{"d_model": 192, "routed_scale": 6.22, "balance_bias": true, "router_bias": true, "lr_router": 0.000879, "n_head": 6, "vocab_size": 16384, "rope_fraction": 0.5, "tie_embeddings": false, "init_std_qkv": 0.0246, "init_std_down": 0.0, "beta2": 0.98, "decay_fraction": 1.0, "decay_shape": "linear", "steps": 5552}
Below are experts of layer 6 (counted from 0) of a mixture-of-experts language model. Rows are named router (the router's row for the expert) and show model dimensions 0-191. Each number is 50 + 12 x the weight over its row's rms, rounded and kept within 0 to 99.
After each expert's rows: a language model's description of what the expert responds to. This comes from a sample of Wikipedia text that the model never trained on.

# expert 4
router:69 52 64 44 29 34 31 74 40 40 43 67 54 36 58 46 49 33 42 49 66 42 70 67 41 49 75 45 59 61 68 66 47 46 59 45 59 49 42 30 49 44 45 62 64 53 57 57 62 51 48 52 52 60 53 58 47 54 51 59 65 41 56 40 72 45 60 59 52 56 41 53 36 56 58 55 40 52 37 38 58 68 61 49 31 65 33 54 62 62 59 59 56 57 59 52 44 49 37 39 36 41 41 51 31 64 55 49 32 54 34 56 59 25 86 69 47 46 47 49 62 56 57 52 45 32 35 45 70 55 51 48 31 55 64 66 53 52 44 24 55 61 75 53 40 48 26 33 32 30 55 36 47 40 37 38 28 47 76 64 66 68 52 44 41 31 58 63 45 63 38 49 45 63 76 57 60 50 45 30 49 75 44 46 58 42 63 59 54 40 38 46
Foreign name starts

# expert 31
router:40 56 68 48 35 31 43 39 19 30 52 52 43 61 56 44 51 42 51 80 46 41 61 70 45 60 65 50 38 30 53 61 51 30 67 43 59 53 34 55 48 60 62 52 55 56 54 63 67 30 80 43 57 62 42 49 50 57 53 38 51 57 54 46 56 72 50 65 64 36 45 43 53 26 56 69 25 48 37 61 60 64 52 55 33 55 63 54 29 51 37 61 32 70 42 43 48 65 44 69 53 69 26 41 46 56 34 61 64 45 41 23 56 48 38 66 50 44 56 51 62 37 38 43 53 44 55 40 58 49 58 41 29 55 65 51 21 35 44 57 54 49 38 48 62 46 46 47 70 42 49 69 56 43 59 44 65 38 59 60 34 55 67 35 46 39 64 25 51 57 58 39 66 44 59 39 50 42 46 43 74 42 56 60 51 55 43 80 53 41 48 37
US places, name endings

# expert 8
router:47 47 33 48 68 71 48 46 61 41 68 27 78 44 58 30 42 50 45 59 48 43 51 52 36 48 47 44 40 65 44 68 41 65 29 52 40 56 29 73 64 47 71 70 40 46 41 44 51 43 34 40 38 33 40 60 46 56 40 34 50 29 42 26 46 59 35 46 51 36 50 45 39 39 58 28 47 47 53 53 64 49 46 51 53 51 67 28 38 34 54 57 58 60 73 34 78 63 33 45 68 48 43 62 42 36 82 53 23 57 54 42 45 53 45 53 63 48 44 41 56 58 61 28 63 53 57 40 33 60 62 58 52 40 29 48 48 67 58 62 53 58 59 69 56 51 37 66 62 45 39 58 36 35 40 48 58 47 29 54 53 40 24 59 67 66 46 34 44 43 71 52 33 53 52 51 60 58 56 44 35 45 47 66 67 59 56 49 42 66 52 41
Role verbs and prepositions

# expert 16
router:41 71 61 55 59 50 45 75 26 64 42 43 64 64 53 53 55 31 34 45 60 48 54 59 60 59 57 65 40 77 50 45 51 80 47 40 39 51 41 33 72 67 53 34 65 48 40 41 27 63 35 57 46 59 53 51 39 47 37 51 56 49 67 43 27 47 44 53 36 41 44 22 42 65 45 44 57 55 70 51 73 51 53 61 71 63 44 43 55 33 42 61 58 83 60 46 47 29 37 52 65 50 42 47 53 59 67 52 43 60 43 64 49 58 41 68 48 54 45 52 62 59 42 37 47 32 67 65 51 62 50 52 41 17 38 63 41 49 42 54 49 28 40 28 47 41 45 45 55 55 35 58 52 25 56 55 45 41 50 40 40 34 22 60 60 44 53 56 42 30 42 35 31 54 52 52 24 66 41 40 40 49 47 46 57 43 49 69 47 40 65 46
Name suffixes and of

# expert 27
router:29 68 51 44 46 46 50 43 64 55 44 48 65 28 62 66 59 34 34 39 20 61 54 67 45 57 69 59 51 49 50 54 61 53 64 38 36 41 52 54 54 57 68 19 59 52 50 49 47 55 46 43 43 70 37 63 36 55 44 56 40 53 49 49 74 49 51 37 66 37 45 37 52 71 28 74 38 47 42 68 59 36 57 44 41 67 35 66 53 50 42 30 51 61 68 52 57 66 74 52 48 63 48 49 49 46 13 54 45 60 45 44 41 81 41 32 39 41 61 52 36 58 42 48 58 36 21 54 31 78 57 60 47 52 52 60 66 32 58 26 37 42 61 65 44 66 80 43 52 56 51 41 52 44 50 54 44 50 44 37 44 37 58 47 55 56 58 48 57 57 40 70 44 52 50 44 40 53 31 58 52 67 68 43 49 42 36 33 45 52 63 54
Determiners and list starts

# expert 21
router:53 58 51 35 54 29 53 30 56 38 48 48 33 53 34 39 49 51 60 56 43 68 82 63 63 56 40 51 58 46 40 50 58 38 40 43 39 64 48 31 66 48 50 31 66 47 60 47 67 21 61 42 60 32 60 52 39 57 39 63 75 29 39 60 59 44 35 64 58 52 54 50 59 64 51 73 51 44 47 64 36 49 33 57 68 48 52 40 40 63 61 39 35 61 62 43 51 29 48 45 49 60 41 51 56 41 54 53 70 48 43 48 63 32 32 70 66 58 49 45 50 49 28 38 44 58 43 50 36 39 43 59 61 24 52 36 62 46 47 75 44 23 25 46 49 42 46 53 71 39 55 48 75 40 73 44 52 52 50 50 48 58 32 33 40 59 54 40 60 54 54 36 27 38 64 64 35 52 21 33 52 57 64 70 47 51 43 39 40 43 59 39
English surname pieces

# expert 30
router:59 86 50 29 43 45 44 50 60 52 51 32 43 49 57 55 51 57 73 38 34 33 58 49 30 37 29 58 49 58 50 61 59 48 55 37 65 43 52 48 33 65 32 32 39 35 54 51 61 60 45 29 50 47 51 61 43 29 62 64 66 26 61 32 41 40 81 58 37 57 49 33 53 32 53 72 36 47 30 49 64 52 44 63 51 45 68 40 48 44 55 42 53 71 54 43 60 58 58 72 75 37 28 40 62 61 64 51 44 56 50 53 48 68 42 67 29 56 45 37 30 49 69 52 65 49 41 62 42 63 58 54 56 33 52 38 49 62 55 63 30 46 29 18 49 30 62 47 71 43 46 44 68 29 57 63 50 46 52 58 59 60 70 45 77 58 47 32 41 48 52 52 44 58 55 50 53 54 55 47 58 63 41 41 47 55 53 46 58 53 47 50
Prepositions and title pieces

# expert 26
router:58 39 64 56 50 66 58 37 22 47 53 56 42 65 26 43 43 41 38 34 34 49 61 53 46 43 68 34 42 45 36 40 46 50 50 52 31 63 37 30 44 46 57 55 65 77 68 45 61 43 50 49 54 63 43 41 60 57 62 52 38 69 42 44 55 48 49 54 61 59 78 62 49 63 51 58 68 37 48 55 56 49 35 59 61 35 52 30 65 64 56 23 24 42 45 53 51 45 27 37 28 77 61 51 58 41 64 60 59 52 68 69 67 34 33 79 49 42 65 31 48 47 45 26 57 56 69 50 56 35 20 45 63 31 49 49 52 44 58 70 36 59 64 46 53 49 47 53 57 58 41 50 85 51 33 41 41 48 67 51 33 52 56 42 47 59 54 55 48 60 47 40 39 51 43 45 60 42 27 56 51 47 54 62 62 51 29 56 48 51 42 42
Stem pieces, phrasal particles

# expert 15
router:42 71 55 64 44 36 64 71 41 51 48 55 45 39 81 65 46 23 68 60 68 35 38 34 54 52 61 61 49 62 43 38 45 42 51 36 57 60 38 56 41 58 51 48 45 48 41 63 37 52 44 77 63 57 32 42 36 55 47 54 48 37 57 32 48 51 44 62 47 47 35 61 63 54 51 38 43 68 71 51 39 52 64 34 40 40 53 75 60 69 35 64 52 35 76 65 57 41 51 45 37 53 47 49 46 81 40 41 30 55 34 43 56 60 42 51 60 50 26 34 51 47 39 39 33 40 67 45 71 63 75 55 43 59 49 64 23 35 42 58 46 52 67 56 34 56 55 40 32 38 52 50 64 63 61 44 69 28 45 45 49 55 49 37 47 32 36 54 49 58 62 55 47 52 40 52 40 59 76 42 68 33 34 42 47 64 49 67 60 50 37 57
Romance-language name pieces

# expert 22
router:52 38 54 57 61 58 71 41 42 60 72 36 47 64 51 52 54 47 60 51 64 61 48 50 54 52 41 43 32 55 54 46 41 44 35 38 33 71 32 63 46 37 35 28 56 44 58 60 46 36 46 70 53 41 39 24 52 55 56 34 33 46 59 58 39 63 36 62 12 47 34 43 51 56 47 28 49 31 57 34 37 54 61 40 66 43 75 25 54 76 44 41 58 54 59 66 32 44 64 44 57 47 56 54 58 66 47 75 53 63 68 40 47 53 56 41 53 69 53 49 65 53 38 55 41 42 60 53 63 46 65 71 65 34 28 43 51 42 52 59 35 38 30 47 73 47 39 55 45 33 27 43 58 50 38 45 65 36 27 34 50 62 52 48 53 72 24 48 51 64 57 53 34 26 46 51 41 49 61 66 51 53 43 41 57 36 47 46 40 50 44 47
Mid-word pieces

# expert 11
router:52 60 35 50 33 31 65 45 50 41 36 39 30 56 47 44 63 63 34 52 42 46 36 57 62 29 50 66 34 58 52 54 27 42 63 40 49 31 42 67 32 41 61 32 44 66 56 70 48 47 39 46 63 48 45 39 58 42 36 30 54 77 50 66 46 60 42 55 46 40 22 46 44 58 67 53 64 50 50 48 58 58 49 47 65 59 62 47 80 51 33 29 28 57 62 42 62 32 52 52 52 53 68 46 46 52 33 43 55 46 53 76 37 70 51 39 52 62 36 54 47 44 59 37 72 49 16 56 47 46 37 53 44 64 52 26 54 38 75 66 49 37 34 51 57 27 41 75 55 56 53 62 51 62 59 51 53 48 29 40 47 36 54 46 65 56 46 51 46 48 52 46 37 48 57 49 52 61 38 75 40 57 31 44 29 48 35 27 43 58 39 58
Colons, semicolons, separators

# expert 5
router:59 44 31 58 70 55 64 56 69 44 75 56 44 49 56 38 59 58 37 38 48 48 38 42 63 63 43 46 56 51 58 35 36 58 38 46 53 74 39 59 49 57 66 67 52 43 37 64 56 42 27 54 67 57 35 32 65 20 31 49 47 45 43 35 31 80 48 51 52 49 28 67 47 59 62 48 50 72 65 41 45 53 46 66 34 53 61 48 42 45 51 48 31 56 47 36 55 42 45 55 65 38 72 61 56 40 58 56 54 63 61 33 59 45 69 49 33 48 36 58 74 49 49 47 32 56 44 36 36 48 52 31 77 40 45 33 46 50 60 73 28 68 39 53 57 45 42 57 46 54 51 60 63 39 60 50 52 51 34 57 51 32 42 67 54 47 35 72 64 62 53 60 66 57 45 40 54 43 55 74 55 30 23 78 62 52 53 55 53 51 64 46
Sentence and clause ends

# expert 29
router:41 71 55 41 51 72 23 70 68 57 53 56 58 41 46 32 55 34 46 53 71 36 65 53 74 51 49 63 33 69 29 64 43 70 37 33 39 70 58 46 50 46 51 65 54 48 35 60 70 55 45 51 46 26 44 61 43 40 63 42 43 32 62 45 48 69 48 38 44 62 59 54 60 58 73 61 34 43 67 48 50 63 36 47 44 44 44 32 52 61 59 21 41 64 49 26 50 62 36 57 70 32 58 44 33 56 46 46 53 53 70 47 41 49 53 55 60 29 38 32 27 55 38 31 51 40 62 45 65 52 54 38 59 37 55 31 51 41 35 31 52 45 46 55 46 50 47 43 54 46 37 40 42 42 63 62 58 45 46 40 69 32 61 51 54 56 31 46 37 64 36 45 33 50 58 64 24 73 63 41 51 51 59 46 56 61 44 53 30 61 59 38
Year digits, occupation nouns

# expert 24
router:31 65 55 32 64 54 58 39 51 61 60 53 54 58 43 44 60 65 44 53 40 52 51 32 66 55 47 65 58 48 62 41 73 58 49 34 46 33 61 77 40 45 56 53 51 44 33 49 46 74 42 53 51 41 69 50 18 34 51 54 69 40 51 74 73 65 61 24 53 36 39 46 68 66 59 67 38 63 37 46 60 52 57 35 57 56 38 63 60 36 29 47 59 37 48 44 59 56 56 56 31 57 60 62 46 36 20 50 61 53 57 22 55 54 32 55 41 47 42 43 31 62 39 65 54 69 39 32 58 61 38 43 53 55 55 55 60 52 41 54 40 48 34 60 22 59 66 58 60 60 68 64 57 39 37 34 42 68 55 36 48 38 33 56 59 42 68 64 55 47 61 42 67 61 39 60 43 39 58 52 42 54 75 46 57 36 54 52 60 69 50 55
Line breaks and list markup

# expert 19
router:24 29 72 59 45 52 52 55 62 47 69 57 48 61 40 51 55 61 44 47 45 64 37 38 34 61 26 39 43 60 72 32 43 59 25 63 44 53 45 43 49 41 32 54 45 47 43 42 63 52 55 65 70 39 44 40 61 61 45 47 38 71 35 27 63 28 42 55 43 35 72 52 21 42 64 48 41 45 34 27 46 39 50 67 51 55 48 29 48 54 39 48 40 44 40 58 48 27 46 54 48 48 60 61 62 37 41 48 59 68 71 48 71 61 53 61 34 52 57 50 66 59 47 66 36 38 68 43 69 23 46 52 60 51 55 46 33 55 54 63 43 41 58 42 70 39 63 40 34 48 58 50 77 61 32 69 56 37 49 43 24 50 31 56 62 69 58 47 57 60 63 44 66 51 53 62 61 46 43 66 54 56 53 56 62 57 36 50 58 70 49 60
Word-ending nouns, suffixes

# expert 20
router:73 66 71 52 44 55 29 53 50 19 41 26 58 28 46 48 57 40 41 67 53 62 65 60 74 33 45 68 55 51 38 54 55 43 66 72 54 38 60 38 52 44 55 54 46 55 41 23 36 26 76 38 59 51 49 43 58 65 24 73 42 63 34 50 62 35 77 55 60 35 55 49 40 52 56 62 43 56 42 52 52 52 58 54 51 59 48 48 48 63 57 72 43 33 45 40 53 61 42 45 62 54 50 36 62 49 23 53 59 28 40 67 33 23 46 52 66 45 34 46 40 29 56 49 54 57 43 50 47 45 45 70 45 66 59 54 58 58 47 33 71 54 67 41 42 41 43 59 49 40 49 59 52 67 44 55 39 48 49 42 50 49 65 33 34 38 65 63 54 46 43 52 46 46 74 56 53 49 49 39 54 42 77 38 61 42 48 32 48 34 42 70
Sports results and infobox punctuation